Below are experts of layer 4 (counted from 0) of a mixture-of-experts language model. Rows are named router (the router's row for the expert), up (a neuron's input weights, with its number) and show model dimensions 224-255. Each number is 500 + 50 x the weight over its row's rms, rounded and kept within 0 to 999. Numbers have three digits each.
Before each expert's rows: "mostly gets" lists some tokens that are sent to it at least half of the time. This comes from a sample of Wikipedia text that the model never trained on.

# expert 24
mostly gets: " son", " father", " group", " wife", " city", " brother"
router:431535542474503523493448512498500553522533517469471527591520514482508512535536466530512463552542
up0:542494470467536422528425552582481546456585488493415547492488453402481454533543483527424485521398
up1:511465519620498503488566436478432436439524560544465565480530481568495465511541423409479630509542
up2:472552470525476533562457519470518485478452478543560515578472582418467558594413510576497443530528
up3:485454480547404528569438548608481540536553498540456506558401424495522433466442430449500543480448
up4:443384567481480507455519516490460467521492415577574467460422527484426416613576553511465534419528
up5:471404460554579489595449542600541438525503519459611427431574576427483493487400609416416465402571
up6:471520510545500500457463414531439498576533590454515527515510408513499501560432644534572492556497
up7:566502520580579473510506555484470508444550405501545531482428571575457413481499491551512524502468
up8:450504498503538526460515483440563534495464597545547444470509388570463507521427542517523534571514
up9:542469506644490471537524535449466515478489466486456501528571504519466444522534435431556548458484
up10:490496550451293488510449446566425521475465512511540480517570554416535479529500509503527564523521
up11:499401574454437410541527439515461457573462621488471504547455441419474525589533486508524482529493
up12:463551453443439436538445522640539478536477501494458509513454457610464471489533496533487445438471
up13:469413370511532508512464491422544442500547470428543472476573553474495573485404522479503500414561
up14:600465496575523579439597466484590500503495541546511517450387553551429423592515432514458521418466
up15:550453505495559478585513477519505374574537549482456529544509498453542517505487549481559505505532
up16:477486553454523484477514360482591473479599455392500498409471474453534514440505554554520469507536
up17:464557503562530423427509574568494431467430496471497480474494520490526572451495542497519487556522
up18:387432449511464373580467478570493518569518440549452485470518522486582491528572569439543535499545
up19:506536439558444424445481604523476490522370442483557486479460531531501531473532491608484464446554

# expert 37
mostly gets: " year", " time", " century", " them", " countries", " America"
router:404570482466557591536502551537520511594539538468416487524494502485500546372577402446467474501490
up0:522627453485434494649519453474486502473593513531449493451505471566510441408510492445472416506484
up1:521516493511492527560547540487429492428478567551479523453443551452440380451474427435483535456542
up2:522502435523489519582460519545470442534551461469562461527472433570510494436505425455489518578426
up3:547449498532489553490464450595518531527454474536548521429542525506470549464550474563497545472503
up4:582419516593505528547551462454601494518534469524540502498518421479457516550479531526496487526463
up5:516448497494491480499422509523538511428514509534536525526525516525488472454532582517528539470484
up6:492543478572503452486430491487471420496520514465572522546401498495390472490467531457491388511521
up7:569459543557476482497428465481500507532544496342469422454539602511554490507537526442443478497402
up8:465613474567539529632539522590533565484472489506510496475589499564455433515472433666475500473509
up9:499591455505539453467514490570531548435526502490469452502492557521542489475541423496589490522527
up10:517523433579392442544547572386501552453450497423573546477476552536513423472520502403440452489516
up11:493398506562537505484511505498535497443411442520563519579506513495578394530435448532551444486475
up12:436569475507400506452460581487506465459505451550582526493482492440446503408585502469517486528500
up13:571550575485471454424429481548555442490411621435421617477547584580456483428597596532451469470563
up14:477517583454602540460508494436468498462538605319430419503446414544566470647457554520634434382498
up15:580414454466511464503482496521510549489476492457513439441620498519513518560608554512509567481430
up16:476444447555522464532572488511575476472532465496529512432530462510442514488517529538514462575484
up17:530509532489489430563408522468430545513554585548422503420486515577457474534563533518382436568488
up18:475488577469515464527502522484487527486417528487526546451619568414478480468538497496510567488464
up19:593479601611485466421505477480540499474505514493461514497439491489467484500544445429417487484504

# expert 10
mostly gets: "See", "History", "==", "Personal", "Species", "==="
router:612495424426488522472536437594413552436524524523493566523463452417523478508562516506408470511461
up0:474535546474456404448475571585506582554386488479575539504420515500411530485519506525433604473495
up1:497469474444551530547491593554548439588468483475414438506459550452515437464467508551549486457554
up2:493541505488461464581534479541581510450500514442497430501490495492502517595552502525537443606545
up3:475494587542509445500459478508474410536537491513460448553391499473478466502432596570486606506521
up4:510597438449480458467529522555523477593547423416460504512507540583424476461516485539441435465366
up5:463554517503520542476513497480466462505446531565555508419448455493506426449557585598523482625573
up6:564450618506535463535506502432547497535515487509495530532565598509585503344490484505531412521514
up7:557498466566488508583533561443470419509470442460485510486580479498516529501467486478514507561539
up8:531555565540570505516471518532494522494474514542463538525478438520440500572493518606541466485486
up9:564544495430575497455444475421498438414423509433512468508509506498472574517514520499555533560570
up10:461499518507477611492493402445436493518541546479445482521566497452444534484539534501477543516559
up11:491402516481539400482540494576493479447473521458508487505423452524491399403485595538474519592483
up12:470486508482471532481564510522549484439524659473495535501531531505531457490470528527503497518495
up13:457606526510424507536486527436544607443558519496487425440501524481465499465590511449493541537436
up14:492520449613535465531443620514485523508489486506439463370480373571484463533545419480607508442564
up15:472506519423413490517615534476503429487469524491495545551525520500431514474403459465586548475474
up16:469552477526392537484543412518513499541428401537534506580518519540529502550532479491486637610531
up17:497491468534522499432514440498531524512532534512504460452464576497469451562432508500427546483482
up18:438475377574506585463484560483466482475455522527499606470625509529496509520462550538514456469459
up19:447596454495438546460423484447497542465460532492567544536563491494443538589476536520485445472533

# expert 2
mostly gets: " between", " among", " various", " across", " around", " about"
router:466570548598524473502477472514456628438489440472548465486484559486554458554446454508525562459501
up0:411492462532516578552540606459527571491443528528528416504424478556621454440465466437427482522550
up1:535339526488481550495365614489547466467495486460546479540533444540553462422540505451448500518471
up2:428406481536537435513454572485462470421504503489601345582580443508486508508482608507473469625419
up3:470523540447508472492481506576522484440444551487474550510526533473479504483524514549511464503442
up4:482541476458496482530587497577539494489543531449455486481505499514499482490517452579453537448544
up5:522472472416549490542469512523550509532414570461495528503494500462454530510525461553523467476427
up6:484559571361514562541455520507418492508524517584550458593483513574506477538519470414482469440546
up7:530491512554576461450482516494483525456567473459516510500490391461513521404491481591527449507483
up8:519519445534509504565521561484501578482484520546497485560586431493442440562449394543471568468507
up9:532459527566506430580541577477617485507503442473521419472421418476555463480543443514466502485496
up10:456573357526525535440473525509505463462465475471498548464508495591446477539521437485406526562513
up11:518517441480458562520454465470584465544543515536499502470484396468501448447540492527566504508561
up12:529422451440586507539513491469537518461560532463471504486578510505552524425561536535464521560541
up13:493546456587540441584467524486543549574473509334468521411581582455591552397596515535500403401515
up14:451504539600405457605545453468476488525543463548495430568456478565439453458419450529531518518468
up15:535445535497508502493506436410463475441461474401594430502469502412461552556563528467414438532429
up16:545487503456532556487511435477395509560590574489598491620482543504577414463417421446469515507524
up17:456431474541473594569493459527538465525461587488476491469497444552496518486538619412529437484522
up18:583418613502453523503479470552536475462508463507515496482511535572512528573473570525461498544384
up19:437542457525524441591530457595548466517490583549411473495461448537474472553514441598530466396487

# expert 26
mostly gets: "ensis", " Racing", " vocals", "*", "′", " Yes"
router:555447499462452566534447591548499554515452462393444511391501493568525466545578496416512426458424
up0:471547561524480500563591537486462470436445505557474451608520515497456530470464520496611628443459
up1:476501501530581401512472481465488473612475571508460508429394421440471489488465589521513545445476
up2:552502396510493535455423545508567521549481484570587491526402408504498494446565445441417575481517
up3:510490429523541511515524453593561504477513607515483455533477476465450501508506512526496436518526
up4:527486482502404452547403562555580483511535477506463468544503514516459519516477499528519511573521
up5:531464540486551457437429522507439513389499509548404471487518595479547506437543537467454458517485
up6:508499426449524585528483547486522564406505556524477532520498451522502540479531406430526537462531
up7:438469560482505389482454539510549519417464483511620444489505493554547444495533519500453503582569
up8:488601501533480479542482476476504571540459449537556501475568470564459505540548477558464573579515
up9:573471495505477504555504542459543485473536553473541452488594558453468568387491380450480487429531
up10:530478423588486501550556442475513563489431469401620531437463473508493458548485516492481484504446
up11:503429514560605509482481531475591567545471486550469508499393489455556390449503515493507464538489
up12:481496505406566411600462515521497609499480456470561411524458612478456520552448464499402517496499
up13:473543501537458503390508538459477346525460510555500506493566444517498518543464433496501589542496
up14:473497417486469459499499580540481579512466479487548524535541486449454483522475431380436483454476
up15:548493595518495482588561509571572585467409479523581453586543413478480486560510455567514530455564
up16:452562516445455491453551353581400547484483548488517525556470553556582513479424521435419538549488
up17:446491456544428501479549372558496528502490559484507486500551536533480564504555480515505519490421
up18:442542542577495508511495541503444519557580472447455485484513452472571430499441473473578474465566
up19:572423539447499484425513508475573531499417490511486426515537428526522417454598534471534503544543

# expert 47
mostly gets: " Votes", " goals", " ±%", " points", " votes", " members"
router:495538576493515472550436470541459453580585547436439490542436488503569552520517441487545443479509
up0:561567421431422521588444461572558453511472494533466598470456530530470564489602473436581496472480
up1:538527498546566581529506501416572419505546463554472502503508505423411456535554478536520418518524
up2:511440442467471547446534590508466505541515455425424584484510448543555480429463533478518529540387
up3:501469482502592503521500503517539473484505459532473559490567526549509453409452439465512365551478
up4:492565474511468548439553505440568574509432433508465524447527627508534508582425477428504499548411
up5:588499491518540475408452522508521464393462485508486464518472581512497426573490509573519532501556
up6:532432490576519439490480539543475454372431480465567545447627443545411430551524571475532581486441
up7:434596500550528472526549490441464458561511460505460451416463485563440534527616515490489490487484
up8:516456471457545534494420445561503551424483480498483476451493551450424550472406478494519542589453
up9:555518485560463494478461501470435511441447474528485545576595459504380504425435561431509501468483
up10:482544460572472512457523538511521475520553542573608468464513584531476505482455460472563539487575
up11:448525531621532475497528472473498476496487472479554489444522445541404459566465428477411593494522
up12:417450464535543498541511389611511552455453475526508547525522571446432561562605547551498484493565
up13:397491482475545553437514496621470445545539522544550432472500443496547540506590597512500457462491
up14:427423528561470558614574529453434505446440465456458480462534478515489461422532578421498552583512
up15:486447454434547511530464476370516492508503506495438504517436550508518496503522515497518532560554
up16:520439503449504492518462475526435484504537398478454521361511579605556463473547589450576438549479
up17:498498460493536404494481453481609545409399586544577459610501431552571470500498522488506497405633
up18:540487477587499607528435427553544521512539527509481433438502569474548569451515543415539447535438
up19:490557473501542442548481503525590558478538586475521527472472484420528484433456503523464569538463

# expert 43
mostly gets: " for", " by", "towards", " via", " to", " After"
router:503520518523579388511469508525433554446554516495530584414514613483455471478453485422463527543399
up0:464515497484582540515538526444528550500510484531535481542501471456482493486503425530435499453444
up1:520516562554559475437467551541508462491493453426589489484469420560549584544443527553505417533560
up2:573452577522487487568487583499531535581567517560411494532464490528432468407476492577527531486445
up3:437493491435499519486430379523549397518510489562506527526586501491463579482556534544443453598442
up4:513433449486489542442403386511492471437435517550551517482526531515438523483409499499447549529444
up5:470501565458364441528435564520492425533441451511555498502590550482487570486554514460420488499571
up6:498552451452514461465477589526487449494430540520535471491608439519491406442508621505577465426414
up7:584462510453554437531486485618476424535571482460465458522536465476498596564565619555540456484499
up8:568441476474523474605376414510505582452570537535413466595473491519401540480574602553484526494514
up9:540366542463491534497508462503562472475495513545593444505493450489531539528473505468424545513460
up10:482490392539461527614471589592502551615466530433512541515497551468617515537550530474496582513435
up11:487467517489411535529489423511584525408514533486497501512562467509468480449614577522438495602438
up12:553612533421464435507404405452448520481510472541577505458524480467436534471474484466533583406509
up13:450532528523452551435587608499522394522569559534479548498474507475508506491511516541577549517527
up14:498494549556526532516571531550502474449573469391509490585518457489487536409465568471487528491465
up15:570491533517514479533536406528540518457480523566545436567530463443542560468417442541544446448453
up16:509511466404416558531530538580431540460550577506467523528502485531426541516564511470509493518473
up17:521489593477472485514487465502628442496526481408537592527552528593545434491477469516544450470494
up18:488599466600479536522509511523494471493428592568467544543521540573427638563419528468467447480457
up19:525518534531434563558532474432518469572441524441541553546423501432480549502521463447503570565532

# expert 12
mostly gets: " Yes", " Episode", " Nominated", " Apps", " (#", " One"
router:502455544521536583496425486521482478472460435439505424489455446490540443559503528479423432423374
up0:520562499564504460453483545524540500558560536587534535568586448406457565502532510637514521505553
up1:556528437534461494588476517546549495487505493528503531554498512543404522498531483498483434527447
up2:502568504446471524403502517440568500530499446523483495482466432551469476485457554482549580544535
up3:441462464389482505572417491529600459430448459515549482488496476469490543503501514551541499473510
up4:466504464476539532452521475473544582459425562609526416457494471480399543434551480588567561518499
up5:472481523530540531515497519466514487517419481572470441467455494432487463503504532488544517401517
up6:489579440580486534426459395490466451476528465534415562511520508461510545535419477502571527518397
up7:452454475482406544540514437507492512454571459497478496594380439534533433542520512458526589467487
up8:447446505417530478554498582469562515526550535512462548499418582526513564563490462508532553571441
up9:455489434504544434537562525507480473508570527555449460474496494450426522539507472535460521513450
up10:575502444520497514528558498499484560484614440541392456453538572488517463559570593457433616528591
up11:556510547493505456546483466541484412607519553451475501470624450460427579474495520463452506520455
up12:464470462415407514569554437523526507508481443488648567508461522469454584520512448600434480512400
up13:482478483585570585443436451481456569521440517459472457486521466505493491535580525521479503418485
up14:511513488478604503493396471456487527478514455436490533465470508398512471565510529526535447489512
up15:579547501557371446479544493478522440524500412529458600489497519523375616571543441476502559499549
up16:480517515527502570548550484519558480513552493523595471571564479461404502476565550505501482497465
up17:497558472538447499594526636508480567572443437473556497483400546514393469468419437418414504473581
up18:515464502513536483537543502510460468470496516531461451445553486489387520484560543503463453528415
up19:526527399424487508593518537589435531612430463543476561558441475526462516438559519559560549529538